Experts of a small language model: a shared expert of 128 neurons.
Below are experts of layer 5 (counted from 0) of a mixture-of-experts language model. Rows are named router (the router's row for the expert), up (a neuron's input weights, with its number), down (a neuron's output weights, with its number) and show model dimensions 0-191. Each number is 128 + 24 x the weight over its row's rms, rounded and kept within 0 to 255. Numbers have three digits each.
Before each expert's rows: "gets" lists some tokens that make up at least twice as much of what it gets as of all text; "comes before" lists some tokens at least twice as common just after its tokens as in all text. This comes from a sample of Wikipedia text that the model never trained on. Tokens count by the router's weight.

# expert 22
gets: ", ", "as ", "that ", ". ", "), ", "and "
comes before: "the ", "and ", "he ", "a ", "which ", "it "
router:121136096130140131121140106088106118130137143104124115119093150126144095094128137133151124125151109090101114123136109141136105153147156160098151123133131107153163071096118157172120148123141079119126173113123112136155089137146087133120157133127150110164126064190133145147149112136115103137169130127096136086155080138154118104098118059123113104110140112120103148137117105077101169125157114132120160110118137087156099085131181128099169155173121107135162126147153140143097136139134120106126133145125140101071132098114083117136127117141105133121120121084114154154117138113158151152
up8:163162113125127170166124171161116112185130152110124175122129140127150083144149111128155145121146138117112124134157147139116172099135137173131092134096149106163150097117128150120109071147105145149144144121169109127113143125118110126117133102125118188130125089139155109126130114131081122106071150133106149123101100146138133141101145118178128130138079137132111082089156138145137166122144117104122143110153180131135109146110146107129150134143107115104166105117188152116106128182136103124139123146152104154135141171129149098123149138170148131086130105126129145118160126066092155103
down8:142088113115136161112150140128120099157115092145151176083133132132111108142133142145149149128141118115139135146149141130105138136127105134132096122128117107155148121123118153146189126151109114115111136161083130115115114136106091148144125127119117131127120125098128162131158153134142131131105149160151106150124110159100125120161158096192129163139118140136128096119143123132098136067193121120152161105109109127122178136124159124110108105120149107156181107139153136102131097165100131135130153134142139120115098138120059167091166143147141137148126067072108181085172130110141064125

# expert 5
gets: ".", "s", "es", "a", "ing", ")"
comes before: ", ", ". ", "\n\n", "\n", ".", ") "
router:124119126152134132145121114129117144143160100126152104120086180132157106157145169131116122132106157138133103145156110118152125162103101141131149174129120133145154091111095156119165122130153096102132116129148133123064105101140120114085116172114093129145061129168157100099118164138160129094164101136099133140149141135100117150178123090105120065111110091138115122121155133156142120146069133119129123112152122129137152108139141103121121110142098117123149119103147147151116076139082132165127143130155132117096115174113195103130125116175142152173118110097141155143117158115122115158
up0:105125138158094156180144134140116125109129151153147140136108162183108162130107144108162092159141126101095147114081093110097116138092124112168137111133103105116168156096114128121140087138160144164106138081143122132121117133147154142116137119132109146110179147122156115188099132133148137090122108123121126166133150148173103127130123166096116082101109141125133109108135139111130118167144174089106146110125144124170126150130104096150136112166178122082112129141158144143141144130133088106111133155128181098168137124152117084141078110153147158175149120146152119127107123123142105104
down0:126171141132121100074086179111128128130124123137161162121115167134124121097133120147094139120090159149129125145131130139146122149136120108111120154159120124138090149133121097154166115131182111128119152168134109109136111152142092067149120109141130144126160090134181146123129114154110100145153132130120121124142104120146153134154131150105173168110098102107154144060083126149127098150129141151128133158114178166113147115104098108088174109154140141132097122139114161137137080162096128166141127107132150120135141072124140112137131139125114190136122146088113110174111149123132170085

# expert 8
gets: ", ", "; ", "(", "and ", "of ", "with "
comes before: "the ", "a ", "and ", "which ", "but ", "his "
router:093152112099149124149134115150109179111143113101120096097135119173122128135113179115116097155149123097139121143145095133146155169067132124114166121137085132094135112103109164117136157092155142158111141128137160175092109108079111125098091112102121102140110089090086167118158119103130149128096135114110137128160121133162089134122119054107122107125135148120116151140136109098113091122131117115100136120180134122140136115116169061127150166159133141093157150122140142150126146149140073150109132123131146116110100132142115108139106099112115112139130140090104153123113120150187133126
up8:082160143118160168111113150156119161171133129113118110115085140131177139170136163090089117151106137128156115146154160094108117133129116164123114124098098171143142127103103113146143121117132114147141127160132119107163160093172137119108139121159108124111080138114133180108144136102102172155111117116167083141156098156123129110114133132147129129099061140125126195077152168117125124154095122142088121153149141125147098133118155139110170126127134129120135152117115082123140155184145109092117152138131096082095144145113131136104099150128115125131179128091114125125108118147123120110
down8:103108178144110104120174132102132146119129130107101118130147113111156127128156129137145141125135139116138147096145146135134183151122148141096128148141153143119091128157143152095098163158128123159126095125118139125113123134096095103136091095129147107163141180145120141126110098092117116125151097139115060119097110165133095182183131132092107139129116157097141154120101169111147127133118158073115131140091150124109090099125131146082136157160138126103160158160121133155174123093139098148118123089058163133121115157133106123130072115121156122100097122104113139154126160110107099121

# expert 42
gets: "d", "t", "n", "er", ".", "s"
comes before: ", ", ". ", ".", "'", "; ", "-"
router:096163120107106141100128128090104117125145116114121151127121143149117126122104101136112152155122163142111102134109155149144133166120111099166118156110139129091109093114144107143129112119176141092157114112166175104105118106177117108069118146102157109112074126133121137132091141105111138106157120136129142120172162131109116139109118175105137137115124108147076125142119159134141100142104174095135103144154113050113159173065158141154110173138115148109083120141124107139156086131086131128147129113148132122094141126178145147113103125166092114109099126132117150138149129125077140140
up0:143119147135114129107109163105098137171133099141126061114082142126157123167139135140121167127122125123168101108163172165137119164125136139158124091123115160121130090123141148161147138064155136126144115125110165099136108102107078159123135150151172153171142147161122120125105090142094133110164135115145113094110149110110093122135093140113167143079104140153117142083108108137135133129107120145147142120170147101143148168139132132124114144134134129114136117136123127111155120163147115124139152137114121104106134135185128130105151127122071162144115134131131113170215089124112152178
down0:146146137141152102166153085111134092117125064150134176108139163102094121156130138112130089106135122113123088080125156140138113110147128134132163110156112116116119141125133135172140107161116140151181155162100111147087141150088106131141132091123125092130154111132120096160122159077094143115117127146152114104127167119128152123150144120089100172124161145152139165089125135154118097099129124139120123119061139115099156143172119128114094114134151087105165179179067105115136118095109113144127106150133162126112152144142124139130138119114152116127147153171108126097162136150127138131